python train.py --num_hidden_layers=13 --hidden_size=256 --n_experts=64 --experts_per_token=3 --d_expert=80 --d_shared_expert=192 --hidden_act="tanh_gelu" --moe_layers=[0, 1, 2, 3, 4, 5, 6, 7, 8, 9, 10, 11, 12] --router_score="sigmoid" --normalize_top_k=true --routed_scale=1.73 --balance_loss=0.00228 --balance_bias=false --n_groups=8 --groups_per_token=4 --init_std_router=0.00833 --lr_router=0.000562 --num_attention_heads=8 --num_key_value_heads=8 --head_dim=64 --vocab_size=16384 --norm="layernorm" --norm_place="pre" --norm_eps=1e-06 --positions="learned" --qk_norm=false --attn_scale=0.125 --tie_word_embeddings=true --parallel_block=false --init="trunc" --init_std_qkv=0.0504 --init_std_o=0.00699 --init_std_up=0.0504 --init_std_down=0.00494 --optimizer="adamw" --learning_rate=0.0011 --beta1=0.9 --beta2=0.95 --weight_decay=0.15 --lr_head=0.0108 --max_grad_norm=1.0 --warmup_steps=352 --schedule="wsd" --decay_fraction=0.833 --decay_shape="cos" --final_lr_fraction=0.02 --batch_tokens=[32768, 65536] --max_seq_len=768 --doc_mask=true --train_tokens=295500000 --max_steps=6493 --dataset="wikipedia_en"
Below are experts of layer 5 (counted from 0) of a mixture-of-experts language model. Rows are named router (the router's row for the expert), up (a neuron's input weights, with its number) and show model dimensions 0-255. Each number is 128 + 24 x the weight over its row's rms, rounded and kept within 0 to 255. Numbers have three digits each.
Before each expert's rows: "gets" lists some tokens that make up at least twice as much of what it gets as of all text. This comes from a sample of Wikipedia text that the model never trained on. Tokens count by the router's weight.

# expert 21
gets: "0", "2", "1", "9", "5", "4"
router:156102109113142147122152124148050130132110126116120138125141078117133121116114127118115054116126110162152103138173159124102138117120159148134148136046138124147121136137134172129128166131144158140136117101153129137178128167080120172096115153185210138121114124116084169088125134139144133114109137089139124102145121147125125114146110182144139134135116119104104155115135141128115162154112140110104155140138107116166107127159090147106127158131143124111123137106126084116112175145176109105125115144097101128170156118112108122122106149145128154152122113087132167129121146151138112105125143143129114120113127121129134126118114137112114134066083138110145127160087112147101157155132135157112142138114156104146118119089127116092103099142099152127141092126162168163137141194084124
up0:156130116125122125170153107136135122153131086153117100126116122141126100093123087184149132114110162107129115149085133118101099137145164153131147132120119120111150125127180105164146154176103110136116082086046132155140129114117137141152089130080162079112143136131123185119135131109093130137106158108109113125092130162111131158089135123130134204162125134124144129176132105123151114136150155169141126105119146140151101111148159173114125129139141128106150142103130143131108146106142155072121122108149148137124108089122119135121133152142111194129156123113167141125124133127114115129160123164128118076149149127107131138124111128119135159115168120095145106133121054116157074136115127111062120116112134110144151138119152121102132111131099149150099128153170093134145129087082136
up1:081160147157145153143162103114095142138091140075133131126175111115148139137106109136104119094147088101103132148158114099136144114125123169125128150060150102115141170138145120145117155101164157158164100137087121096107139189116149153111124124149156093113089123126131144128110116102154138122149165123148088125115097107150088135088113131143121097135127157092102151135126133100128101170136134127096121071148088111104147126133114123123136129070146107171116148164116110157149142156159097133147123112115102122155160124120134146102109157135125189123155135140130113102113109172129127133160161122161093100146116110094130134128162163124170099072099151127145126137085121172106093164105115162102101128124120104149114100132123078130156153084126099120151140140138136135110139143150115
up2:112124118155164132137132132120150117088158136125164116122086108168155099159123141102141188141136135111100138116140133117154132134138119129102131134062085125179137160115101134121126121103145166170127146116114133137116171125159096169121120120134105093150121152113078101151109149113091124121117147100110143149130114170096117144149147092130089137140132119115109175161095104114139097127140122111135108110158107174139143137146123091156145126111128126125132140177123127100138140160096130145163103099121129232120145185138130100103109123119144116144150163150118156122119124110115110119090160106153143115165146138115123134149148108145158163136133118086143157093134133091121108143161138155138131062177100118125119134141168124118136150118132181159094145147137100108102118115142063
up3:123058135130139141072127094157120141117114115137099127154180113120154123132130127167115122149073119179127126133144125099079156137141160108110167133119133119125127158124154160144108156101126153087145154112148112171120157138114143098105129131121113136142103092140117128152106147145114129117124142102139106130113162186134125100136128143127148127147133090089165116070126098116107138145137155119113152100111128136147106108117128137096100170129163123084161126134148104141152138139097131084132129138118095122121130107091100098162155101154167121157122115115116152133114105129121157085132080169130120162091126128124097115130153117101114121154144140150135112155120148164133140150096131152142090175099073123151102135072122165135131126121069125136117067112129199139137132142178154
up4:129144123164115115148174116119153143124164159115143122128092135107158093151131166084130158087102133101152132142125113164149118148127129130155087106107127106140128122116120130153119122108146113149149084095167115118137117117184139129132148097121152117136135149168128194119137129125090146127115101151160146150115097117129089119145165114144124104122157102148115116170135145149150144114081106120115099140157102109144150142163101143207127126108136140171102130099098122108126176119155097145142102139119141173162137126134156120103105136105142122085083099159137142123110120133079143101168147121144144123168152120105140121125143140106139132098097138126136151161114152090071097168123133139104128120168142116139138086105176094131104086133141131111120136131126033106098135147140098
up5:077147133118099131102104123140168120169141135107112137100161136107156136109131136124073143124144116146099133150124101136152130081104152107099117138104134127125132137147110119139107112147105132131149086122147117084166139146146106076129134120136146098117164077111155143127113119171136118106128087131171152144191109126120147083125140132130157115122102085164098096121122138159125113086097103118105147139168131129131123153194130132122155188101152137117077164141154109112098164089079105122118144144100148131177150135121131114114180121144140123068108130096158112127162095144129155105123103112135117135159147105166101138146138084165130099137120135094083154122125139159122189115095153097149089130138115127158159118134115120146154124102144101126129134137142110143129119184127151
up6:107087079127080174137123148126144153093126102117109108096159093110179133110122104173109140136110141093136122152137121119079130165131119135149141111138137122137155144114151103143111130133073137100135140126093124097117090135169120085118115122107080116159149126150130091111091103133124123148147140132139125188130117160131130129122131105152148139160124148116156133140120132132147141111105102137111116101099083123093154141144132128135109148136154110108112131107160132147130147130133154087082120152121175142117164111092109095192157124138178140126151140116118109154117097166144147120139116126183085111107113070134078084155171127112134130141172154149103159153188106126131144093118115112098064153162103136151138136125174131127140105116114124163132094117131166139142152128140160
up7:134132151106137128147122114102127107153175137118156117174105145124094128128125134080125144153137146119134140150134119179147130127120137145173131110121117124109122120103150198116099112142128168119131122109135084127129119102165115135162120158131136090091114121101128098072119133094102096094119091147093116122139127128144087114140170098152119089124158112143174149113157114144133167067090105123095132126128125147137137156153143113125145152115140140116088138138144170121127104150116113084094105116139125145155112135137110071119150106097124088132040135142130147115089134114116169090109151066116148121105135132104156112123131156129153130152136138125165115109102136138085122181160148099108117190153137106153147144154134113114113157112094152063112158121121108141101138151132120
up8:118156166100130104152130153117116131108173127101127136105134105135126125129075167107164163112129138123132130114159124113175159128121132120154143138100152102155146215128137171084080112127123139103116144095146073114120167146129131113105150099113156116103146147151123113133110149093085135131116145133113133166160105117111083109129111127121104083128147104145094133158127079112131109107120110075117119095133104137096096121127137129175119132095182163128110138110120136119144157087118144074098097120129127100187137114127122120094121123143128134126098183114129173158092112141151169117151130127149119125138105140146147120124123141137155148075138134147065090149125125141119156137116098120132127152129122135169105130142156133146101120127127142102135132119148179078132163183162104
up9:124156097168145079115165116141139134114163122110133170157121154090165085122096167122123151074135147108113114152150112143104123135119131153121098128095115121127148130121114150122150138105154156110167081135124106139132137119131110147120116164132141105135101130131177152167123107118145157153117114115155114131149105128116087142097121189141136152131132160120165119135148155180152184158123116120129124098166126116090121128164111135145137122089140161147088158145130109144142155134176081133117133106084122158155135119140105100110090135150110195102105092095124128124109131146095145126154141095124139086155150140096119142138151144132142087090081107130154135128153117120088106099127135168072121107139142127188136096119108105144090102123110157131135156121129069132100138142087124
up10:106166133130152130142162130117147104141127118131144103138113140114155141162116165105135124116130134138135126170052100161114129139152124139121103096119105110133149109131108200161155112143134151093103095163101089098142169113176126131151112145153141113119157127112099131065139147094122117120144107134138157117095121109136119124135155153157127056128127133180097143139168129117168136096096123107107137086171117136159174173179142135148133096120116112136088147120105137131148068101177128126108110138124179159139127116115123133130146122121089067100107096147183172133122128145121185131116117093129097149115117112093134135123146166133163089136167161150149158140130110124100144118146099130109127133152127131115137142156123106135119159132105110078122121141124102130121119115114120
up11:116071121112110145098115178122136126113102140103130099093133093121171155122096076151109138148147104115118174126136122105147105116103189141104114136097183134155115119131136101144079126119118129096145129103111103128133146124108153101125145135159130146122122126147122153081153128096088099155125134154164113099098102164135147125107127122169135126091113114149076115144161112142113131149094137097135109149133086117147123123090130181127128177147126123156092154136134133123133154120120165160141099159130103157167145121102133104166154095127114114153128164103136134129133101138159143123125108106103075109130118147130126136115112120140108135088114142094097128167135112122152126128144123132138099148137036141111143145085134135159043123109118121121137129152204133149131143138153099
up12:136120166140133116121175157124117142113124125126119165116179141136176106173126152122134086124117080104113110138143087152118129121112138147114100149078094130075140154136149169130113144164138122114142132091163133130122138130095175109134161116134179148177134142109133139110121126078106134183120123147114095100101115140154131117090125106113101128135133132148130082084172179134121170158121153100122110082118137123079091115093141131115108124117105149147090142104138109132140137132179117147129077132132126126172128101147123113125124147119117137114097090152133109154133113110124145131142151144095119125105112143127148146116152166121086141123127146156157075151129092099136127140172116151168136171134115126149121111115132135122087158171143195106128118134161161054111139148114115
up13:126124114164131118140171135114143151137159163140132128113134148116135144139134129140140139112123150131145142126097095140136092108107157137108137126116124116133146167123089162184095116132193106105076105140119098096128152111102131122122097124119154132090143149128139116066171130082129127138146132136103089118112108129110103112131130144157177138129109136145097139171196098133114155111131138111128121116161133137110137077135104206148126098104119117146121143081132087103133084127144141132111119115130144138152107108115145141102114160090128127134099090106162149167159122135117136105122182084144114112081116101128136128102134119118130163167099148135119185123143140142141093112101097126096149145135134130120123112131136124116079151192140155057143131191126140141124112146151075
up14:132123121133142096141127169122136136115111125106122102181161139105100120111135119104081119125114102177142160171152148157136122096115111114157147130075159130172111131155113090106102132121119138158119125125128131128168121113137141142142145115160125155131109092068110142125128129156121119085109121140131159144095129129133151119137115094151107149110122102148132126121096135116141107112109108134051115128128128107128156126154113165078122154166142127133163109117117147124085124160121093109089136181131115145124151178098127120169146105130176061160153149124169113112101189076151132073096125137129152129120116062137119135121127121119092118153148133123171141173117147135124148167131106132119154142135112111097132144080116160158111090168094133134149116097169158154128121142107140
up15:129114123148128135136151188115124145140102114124161128069164119135152121111163120114088105103156125123149140182128127134113120128121141134152131109081115121151134132143111074168169145082138126114109118104106098139095104113138136131110135164137111090127111097132088155119094128149167148115136100129122107076114130142150111153117103116144117172105153147112145142159121137163137182152105146179137123077158111130124120114106144112135126132073136124150131121147134130100125146142118080100138118162133113124167100148131121143116092116109115117116099105144150135147085119111139143127144126097106133127076071140117143199162139141119113101149120134140139158153063100111125085168159163168102088157137093131114124102125137162142125131132075190135117095115118142152115147170114161
up16:101122122093096099126136126119121144156194154118153129169169140093159158167105148132146151139112162125090134128113114113150112082152152117156098107106137112160134155143145100173127091155139076133146114175150114176115142143113096137134136130130115150140135119129138175119130158092070156087119129141168125137149117139131182113100140061120128114129144125151111141080166137112121149134106122106141120174104159131127153141126110145114110139088165113119157115116123105147089163106124122113171150150141109140085129116140123136152164134101144135128074155151150165167108104076098137138114077160116115177128143146123148141131147121135133142159151136097111148123105176107144117118094107153119121109113136138124142135126101107116115113116128113117118155129127171140149108126212097
up17:116087104138132108098147105112150122124149106114111106091126119117163134121120147076132165097110108117072153161155109140128134148107097123148131167109177113080168152138104083110085124157134148132124160118125148134126149143113133110096140119100116119136109117123138145174154131114133101157141126099128126170114120145141095104148176132128092098120151141093135102141106128103164128127143122089084112100116105136128122124147110167109146119145131150131137138120133109112131102122143095142151113145097166115133169175125139096114069093123163101128165125096120124160151152150144154083099140132158099124133127061116149190145144145131124151121149156146117107165121118141118117139114092140160098155171086100151107110119099115067077138147115118122108148142142178127203142131126111
up18:149077117162138135117078127152112128186115108116116126112111086164141081067098133134138174140097160164122137104133136093120111140135082139144150131132170104133149134138116054154109115113106108158126165151103128114159155141108138120138125112084132103105114123125091127130143105122118088114118149146123124168138126163119076136124118114125147158114143143087111100221137096098137133136130130172149114129110115122146112116111106120134140156167134141128134131122165134140136182154124137112123157146168136174140127121094139164143114104121126120143189137122100115116122146120131128116103125120160141103117117138132151126152135104128106157122129123118107153135147099117143149121115102173170128062139096092137134120130167136091100125103141141139135091087124104139180156149074081
up19:133118131111145145139112120118155144197140116113078161176167139108144109131134150120137140115117124131083099151161139124131130114143113130171112146112179105107113139135122138134105146141069125098121189123110139135127127115181136111142151168129123125094163124146149124121103150093120114133113125126160159122141135135086112114138120105174132133084137083145135108126170094080147112146106127168136131102124150158130112095102133122135160150155149130104152113123125144165157096079115127076150123148103108123111135120113118094180123129122143099152078149123117117141100103103112136113095109138124103102098097153159136162141128093110091087113128130159087141119103163179129083146109126105136120166098163128152121139079146131135112086144120096116142132125164168089144144171188115
up20:096095123121115115092169139106137138165138103131100113091150159119143080078129086158147150144075106130125117138119115191117087124119144115106171130141117091139146154119127133145103122112117144097124154144171101111117107160172104111064128123101115117075132119155101121122099136121115108082069154125158136146121110152106116116126121134119169116147137124156125099151159110138143168088123115133149168130128119146136155080158135157124174132103138104099126137127126133114124139082152131134128146134130137118135132146097072109119152109114149130137076104123166115185103123117102146103133152093134126120111181101166127131134128103156115158187102147089102136102085096149104133137140146124123113168150135118150148104108136131100131123182111151117124116118156118175112175136141093
up21:140075089153109118146074163135137156114103100100147113127116138134130096087144119157109163121103152201096182113111158099108090130112098134132141139099195101121145150134132054153122141126128127132112112134111128140160122159138123145102097184149149141109094130124089125119119128123127080110122136106104144111102114166132105124134137162113122155127103117117121113202131095153139128138143099150123115178131142143143118117113104127127118148158123152130129131133155169139102157155100154119101139143141105193135115116100105109147095101126121122142169154099102130112105114085127134123105130129166120104090120146142136142146154116137089147129147150080115115136126106137139104132145133168115127115138064121131170118113124149133080117118133134131167090088149104163176166132098145
up22:162174150090115131130150156136128165143124084132087118125146099129134136129117148087093106144136101065159099151133092102147157116136147139163130120109114103113136143111117162106148112141115160142116096119157142162142122138175127146093170144135139148159106137106103106103131156149151097083141124129120115098156098087158123126150136172131166085119120137125152120118144163088126152088116105144102135084156128106097127180173123137100137110139187105145148115157109136111114114178162090116105118106114153098113186187147138130057135135131129150133083075129141118106148100133126131131139133133117129143132117091149118125139154160151152093117086100139146095151140114115120135094125144191088129159143119118150123134116117131102136090122130083136140111105124142126096125132099124
up23:115094149125129099120135111115150111107141138140140118102093118116148110139132138136120164151083160165101159111133141096114094120139156169197140140091116141175154142145116159153121132093151134090114111128136106147139118124097097146095109147105124117112094140128086154106104122126096143097138157125103129155120093150140132110152123144088105136137144119115131154149082090131115148145169139139156145074129118116128113130135081133154115157097114148117158135096116137132099193120124120087108144131163135173120139143134087138149193120168169139062159163163124128126129137140117129084123095126126124180118164131127107123134126114147077143163144127111129162133056103130138135142106072148111124090124100114112153136126157141133084098118138128077125074141109125139161130129126109
up24:148192127132133142106152129152083170110166126099120127110172114141113143133138137149126123135137068088115126106142099081147111152105128163129130126159138135090120155131096128118125112114121106101105108160107151108117110140119175123087124128149157135137148101082148126076118100103118109147106139125140125126160128082133115132124152179122155118123083178113149107116135155122141160122154130168141165101100140110088157165170065118163101121147157117138126131143120076117170126125131102144144156101077130093138141140131125146108164129111104127133150079154103160118161145144160104125151154139120114161109109129112115155120105166156147115096096135107094143112165123158127134110098115144149099137137157107134123079136115151072165141174110079136125109126096116096119129133166104
up25:139127122135129137073128148170149131084109138079108091139154150115183117161161112147122087083098137136123124140124128141102122120085125098144120107066125082096114103171108084115136137182108087165136161124158127104158139107111155124137133098106150143166120091146141148162162142132114134182099095109104148133158122114143151115127117124147133136108135144127110073122155149124140134111102117115095125153104084098140138112122140123108167152166134158132119117101135149113138123148151089161133103154113149137110155119112115101169087128074122143155142129135101106124128112133155120135104098157113117109142099092115120115136148163128150163071154114141120091148138121114114189134102116139183119119114119108121114135072117142099096086128130156161100140158113160092162132108109142
up26:127099123171125115121125085146179129147097109124129115118160157125136172141127129109132158122098140137134142129113102136129108117103144107113137064123106117121149186127092152160094100115109159142114111133178081105130131119163091101104154092121156120130125127090155077116109127162129154126126162118118109153145153146126152115137145071094165126154124092163143140143090123124129169123134096113136147156159133120097152115167101121152164123124076167085145151154146136137157143140106106131107156147125157136147133109082099142117101119126141156121120149105149105167104135075139150098113140113120121132118154086178093133164141117169121113163123162121109127137118101113087152180160074132134117173137083109159106147143111113129133113128110181088120132142119163114101135152140107
up27:113116093128133132132157148155118097114151152140158162086095151116105147091148123128145139123125139101146123114106107115145130125154106199124108112158110151130140111149110084133128102122087127128150121134148148120120110112134120133140102130128113126110185122134106138142153103133142113145114120099127123145157147106132136108127134147116148136109137171086156124125131140151113214168144149101093133175066145136161127121135082053155121107104100179132150122131135108133148108120166122144152170120135120112147120151140135141087077091083145103117074082149116153126117093119151136164118179134133095110170110108164139174134124103144112128122083151105112160107126157133131145103135133115135147115149150122162114104151150162086134176149135162152136146103124140108094161182130108
up28:135117097116126149108115129138129144113117115080085115162117151146120129103080141117074137102116141141165133137153148117088109128105156124153180153089152127112142122152134089136115107104132164088131091101111105151178126195109123153109129184159130124108088127116079133142121108099125139131128149101188091130119094124110124130160136191132138141139102147093104154126118097122130146144146139150086143169150120108107132162142064147130114135114108137113141153167096124119122135136140110134131118129124108171131138128132114112165129141140132148115166087105146161137112074161131103087098138154178122131164109114136096133150143150098109130105130151102130124140131102141126127115107146157079119148127124113162152111114137159137095104120109096159149127148113174171166150177078154
up29:133132113113130066123160129184147103090155141131156133106134100116147115178128132139078148091124122125118155140125119103124153124103150100154118125099124123114136161108113118136120141130158078094122163152174172134093120122102148136101134122133126126135149148101138145090121139158134151129144123121101151078126160133145141139151133145101148143135119127151128151083107116151138120098142154119118119135135169139137151129118142120154093172129177117126131119113135116088131096107117093154141126131130131155146129172134145141080140127149142162127063155189067143101106093092117118139096108102102125162126152147144132165148124144110187131118130124110148147185152143102134087094151112153109102177120143138120146128098089111109155116106064132144157079113138165090111149070122140
up30:109138142086097151130153143142131156168112132109117136075160117120185117136131132132134122092144101115107105150119142147144115129126161129160153147105139089087136119152091147158120094138142138075103148115147065118153115148133142112069132129136143114155132084142116155096123147144165145111152106133146136062110122115142163085130123155114141108099103078165087143162141145130133138109127161153118109103143142123138119111131133117158170122123130102109124126089128128126103095110147119162113173170143148100208120117087094142113146129150121087092090131091140143130132130155107136103114154081112111178127126068157142155124146081151148132156107149098120126157125117136117146166104126117128077138130091132117151124091124147166118107140139116111150098123143142127142163165123108
up31:135096118142117137135085182123130121142128152127121153118166135138143101111112146156111111107150161144097125122102127146151167143068092135101146073125109100149145114156088082138146107133163127144136183140113103110131118138120142123163134166124130130114104141166130079139146131139087121131140127113110161112131132134130090124060155099144128129138122170089141122115153108139121127134144163088130138167115121139140119054132108101102131115119151153172099130128159150125159111130124082115107164164128133136118096113110116107127065116076119113162173121150082147137165178144119124170111155099133147101123096129129122160123147146105144137088129139134155139104143115152122117196151125140150122085121106125141146110144150125105107169135130113120147179143180157128163150091105121
up32:122120143129101128119179127113108137110140150132157123134115121122119106145087146141127194151107142123156128112169125128095104118139123090129137175108146129147119144155123124163112129149157117098141175125159156147146103104100145157104114170148121156162119112152101131102123177081086122117098140126109114143120112173125150127132143082108155163121148164125121135110179162092125152107117156109121129099115173148105133111118141115204121131112124117137123142127128090165123145087162133108159097146119105099116139140140102118185174122137143134157126197185163160118122083091105092125148134124104103151115134124134140145146140133120153163140129129140106138047122134090145153148092124083111126100135128140079130085149126117132119141138167166163100118137135147125130131128158101
up33:124132115124124144119155137131130113129107153096132115118106126136106112156109110140131103109133165136134138121110128172085078118058173123148137117118146140171111107128145144149151130142140103124111149077152127130173119117104153107104122113100148127113106101127149147097178147128115156128132107160148146090134111141144131124146150099119137140094152171149103154094152130124123104129098150112126128165137150129135128137131148157153155107144150124115104133112114127111081124159198098196092127137150131125180137092105096124100132147140145141099152153159143121125143121128111115125135139078094133163115200117136127124125138167119143169138117126129148106138112080113139175132120125149096160065139111148080115093084107126115087082162119140118129114106207161167132119093119147
up34:119130114143093097103129163134116140091085156105168126084143138125115124085141123116095118117102155134156167154139150135117083137147127126117128174091149126188137140177103079146112117130162164137120125122119130141172091118105145146118158119140135098153110093125108120153126134167128119123135088150119132198102136120168098117124155135138106132097136131083123131184117174134128102136125070139086108127152126146100162146140128115140125136128116143174093152119106109127113164145111093126110106167090112121151156133119128157130121126112127163069157125091150137113112134137131087112147074123125120130107104085114115105119166162118180127105144126126156133127108109112116137145181132083134126106149120116113133081149083133146087138121085192130121107124142089142153109115123133
up35:128116068162121157126129146156152162105107138096127117139160152119122088126133100137104139071135099134138104117150134189113115138123158093129140142115171121118144103140089112125102121086074142130147077144130108116158111123121134123140101113151110096150110105100095127152130119170146123134135075107130120095102148112147119123157150076143115146116122136132135145185118182159112125096104153137136119133107127115108155118109079112063176135154115140121091152113147147077097148136125086157116141150097149162147122126116153135159105084096084130106160156115124164125124094101129124111115119138119121068136102089171143125164133104179158125127118127103155155146147121139114161149157127120141123109135100113104162122110155147126092143117120163146129158161156087128159132100107142
up36:144078128117128133146168165147104152120134143109100083151103097125155145148088139143116117144134112079119109139103136141107112117084141174118128125096132150129114136123118151122137109124120136117134120101098123137123129120116122127116132124159129135124134152141112151070143137026117108119110144132104117118126133167126145109127128139157155132093137165156106145131158114160149176120127141145133112095152082125129119125101128139165146179111109137129123136118122113156150090113160192171147104127145117147108085121133114061146156140133128158165096121099165138149175149112110161110120180119143141101113127140104133135117117130114065120130141157067144098116111107137142099156180110137100118180126131128148108156132134085084085117179124144145111108106170163102113152146148110
up37:100112102137116139168166095155120115140122132115122135151180161105124148156150132103127093166163088143095133154088138122130118131138141145120096142099128101108136128105141131188160144152131180109165109169116092146149139136172105118150101210104158149104137122158163131099147120112150101137145141124171134109120119113103103136102147178149147117085108129162148073155142109145126119146101125132147155143150132117139122124146123118124138110148115099125038121102096119117123116135136152119144105117077153144149119118093105093157105106138126103131084106084139135135143108141111142097111133130128115090113141143117117170126136147122147086126099122134123129128103098168111109118104110165112143158128141132166106116111141123133094160170087102070139136149124166149106134159079146
up38:134121116118128138145165127108177130183092105133143130154142145140101128168130151103170080143140109177112165133170122156087139087159082119152149127122140106131150142119135164120129175121103066117109150094130145137132130098131157109175127115132141146115137113101197118120098141109136115143113161133173163108135129119132114127100124157172112107108116084143135094132115107148115130085052102142129128133132103151121138115128131130152130104145155123119124122118127133118151106121122122126122172135118104112138174164109067129134160114114136088136138125133136098141138114121148154101141074146143131145105132109144134117144137114131128157146128142194081169159093145164111099131099133096123143122115088128130111137040110139141150091123137107092134104156113142146141108087164126
up39:082123101127124139137162126126150152110118134109153107095122144106139110068098119148116153088114125132076156139115144142083084139129132140128104104095133083141145109113121205118150164124134149141137146138126130063150143140126119082132115138074116121141124135130150106093143124101120142160114126149131139157120120126149148139113119171152145114132106194166089144149127149145163122096108117059095119134124126110114141138107155140153140140105143132149101155124130134115090155102129117157138120146117143150121162117094123071096141129141139153131139145122188085128110124133121162093144085083178135113135103139118084108116167169178157180101171143165170096104136088108124076119136110138131129162138123129142123141131160106116113094121150120141135133119139150128111127131137165
up40:127084133127131118130172159120120121114133129107124091120131112129116150125137113100103112116165109150136110143112130169143091131071120142082151104103138135097144110160131126169158134132121191119134152108131087131152125136135097148123105164163139145054149164145114134110139140127121144142086139127141115143118113138100105127132148153177187141125099092167151086162130076139145142116138146158128158131133172167159123113105114147141137129113138122115141114131113125141129090129175154108114116144128167140110097139107105102156150139137138101152116108082093167147142095128091142112053170124140099119095132127145154159127111081116088119138137152100119150132112098099143124138123116138088123153128196123159141126116125137110090088154092092105153106131137167164119139179103118
up41:103125122149146112155148130093113110138115084133145120143137144142131141158083122086146089121137117138116126144202120120111121123126131133161134118120132112081133176109157179137133126089123169131142085165106134167140114140117109095120097162148142113120146147122189137122113099116126160126119167127128108138122091108105149116127121169109132104145112142133138118114135121103148142142100113119135151138124160140110140134147137141080134101103132146122128114182123103154107125160161138089121155112096138122148179093129102085153099104151115197156121115099145110161153112178143164111119115096147100098153162121160130114129123133084116118094110132157179111129125123134088117093135093094080172147117118108180121156101158097134118139093084085098123110165108144120101095131083123
up42:139063143149147126111071094105143116139098094119129143106119115175146102061131143163095140113170117147131134147144142117082140131094121120116111112110141148148126124145137101156112134102093094134119151084143148121127127158098107130134134077126111098102105132157135129133106149137124144164120124148070135143142115175146132156091155116145140157118122159103143117154132089141120102116140121123142130090091078131148106096102103138103115158171195113097170139166134109153152164144151100125138134150116139132150148121110101086128128109124152130187164163122134106105124116125147086099087094146154175124139124164104137146119166131092110169074095132136125122121125129140109143135124135101171135102155142109148160158125141159098124121107130134168103120093177099100123116113145123
up43:123114108110108166151148157140136148122084119115117122117106113132134116093134120128152123152172104117107115149161115106128148128124160112155149110103113097118139124122127119174127168160134154069145140078097081147125151134093137095106107132135125107131145135157122114114084198138108132116133153152120162101130130160124126126102099134129145112098115132145103140127141111089130100091098119097145140127142106065111079128139155123202148161109161097115117128122128110131111113120119168132159124122122137132200133137107135100157135137155134145114138112133176128142098091163139148138105115151168128119144074129106090130104151094113174083147140128103100084121155127134139127143121139158088094135145090122166140087102147169124108145162066093123112109157148147143152141165155157
up44:119167114129105113130146098137174112126166153158088121144123149142114121129107075164140168121113160155112134128087148148107115138129117143124098118150121124123118148131141117141133150085147122092117124138122165154159124147127105134140122142128137141087179140108145135119158135142149120158108167095141161156139139108116124120141135148133188128140109163077167099097165098128125120104121105133152163144101182127158131105143129160158177136186139115098151113111123112117096111070159122130120171102121143139127136159124176127057123118152096166111109109146127119100130141086140111134127142130156105058153190112177145147131134127141142145136093106131130165127090088126143102079121155122073107135133162149175108112126119105120127104130149106123096166113146115118156119127102127
up45:114119154159116141156165113134143117082086123110155111140123101137118142130117141118121113081136111112137158146142135166101101129099147115121119112105113132175147121134111135108152135121146177125136145082134089128132142123131126134132131110099120140123123157114109087095068191140128123127109127104143164132131146116126090133085159121138110154129106181104100116128114213111147096091130095095084173175118097096115197136103138106131155128169114151149130146139134112088139153141135100108134134122160167174132132160119161096125123133138154115155147151145170142113128104152145101127129109104158099127160151098124104150145149162116157126136147134115150183096166113110119119147135132161140128138145126119090137084099142098121153101103116095156100149144142164111164111100184151
up46:143098136159111130170140153104074119137105132106088123191113130150135107113104149122096109116130121154153099111126133126141139092118137145147199117095139140098112152135138204095088108161161095138094122099135127147179149118134159173145151145169166154126107126147111127067123110052115105112132144151191116069142111099110106125129123130112100117126133108141088164135134149141111105118156142111109126118154082121107131132163135182154122133083100132110145147142123121115135130142114134107142139113135131109125200126135126112141123134132150114123163124107157128130147135135154129135122164127135145148143100140108113110119114132141087099118119133131102125119116120195122138157129095120127149134106142120134113146120101123112080112161139086094143156174186163153143109137133149
up47:098082131135104150124072128115149124146082131105117100148179109121117109136081143131122125126144133148130126140148126098111106094107144108172160131123192121118123162115139119154121133112100120097134131137163123117128113181101143133080139132089119153150120084143092117121097193132115129130135130111127147072158119193141126119127113117150123104123113130133158096117116127071123119122135122138140147142107114142130125087131114148126085147141130133117158145109142124144119138125101116120144139182142107147145086113062117131134143117150146128149178160148143137127134128055118145129108110121132161138163103111116126103156157127120101151182147120139116109131111091154121075163122090159126081162141094118151160119043127154132107074121117097146140102113124136150136145133170143
up48:149151103140119180154154133124150139185141116070075120106109120142140103106154133138125141134127117105151131119150118127130115120124130123156168134104148127221139126107104116167145136161110101151120096136156111126141135139148091138129152148157139106157138132131110181140097139120132109115114122138152116132121103113138087149127117081153142152120112090140202149149133115104127118115136136122103132062146065125122133165153115192157175137142133114138126130135141136118110197119159122091093103114139122107116158129129110107114131114145117162102105122153156095112148120118123117111188144165123143102136095086146124135140125128139132142097103109099129120174109155118127149186100124113091087142124140119129122079129088115139107102145134123122117128098144114179104120179122162
up49:084144126116137155124152100144156129149118110125149132111168165082146128168129120129115093108172098124114112179128094132142119128104143119149116108091116136109138143156103170126090121133145171104094098096084106156121134140142120139160113128138159109108132125109152159105161119158140101126109119143125134111120125071135096098122152141151140090129122154162105104099142141132153124092056148149090142111138118151121142134115125130102136117122147105129142129097102128131131083120155135115099115135128141099138094144136149117121105085098119121154109126107147201145077116170155148121117135118147085115116209136124127147124144165146179118132106135194143143140086100140114170147106102112089133144118137136159132131093141135123154137134110080060119141141088149158094112097131141
up50:140128099151121127106175155127160148157134105111104144145130101125138082170089124158135161128111132103099125163102111127096096146137122121159123080130140070117131141098125152135131135141090078121153152174113082144103105148100129079081142155116113127146128124163193140111132088099146131139117145138133130105137132141149158118068149109124151138119141204136116137174139152086163136143115142114139097143083132142121121119127095122111152150140175157125113134099149124127146109114137135147138133150135130088157132081110114096125118086103116169147124115160142103149145112149105125110108105136157173101114101159125118157127140166119118160050134119109144055149108104102123147139081093120149129139116107103133142129120113148114089105100111106120109113126152145141155146109142120
up51:109110117127130135143149140131153125144108144125072088128169142134178119109115101161128148115137114130133167114118134149132103129117110149090181169116107112105134139128098138147091167133138149129116153095120073105116156177169123106096121123144140153138121129128082124099126157145134156120117122144126122105087130139118144084094117149118180121149095099162125152095133085126154122058109107140094146123102102132160142102141108103141132164126098121107086145124159154123097100130146141162138137158138136125131094115080103116140148129103142118116107119073143092134116112075120175068113186125137101133126127088131131139139143106133128131178119156121119122137119084129144131178129103133136068154149075141129172149133129111123116094147112095116117121131125174137150148139178097
up52:129105127119151131165163105155140116114112109110117073159129109136142147132158087122116127119130135114144107117142137171151091153130140146122145132121095126130136081125104111162184110130101152105120129095143129103148148106094066134133115135120141103125108124138095142109140139173123182112098099128116148129129156134139125105117151124152140143095115112142158094154118123166112140099078160134109135107088146136177108160131132068110145191134114101130161122144147140111087123138185111176140093137130146161155138134125108083112098124112152127134093107141143109124116097132129110105104152133121111105116140133179122143148125094113113172134131145081160167143137125086131106145162152151103139103154146110137108115162183137079129142159128152156101085117135091126084109182111077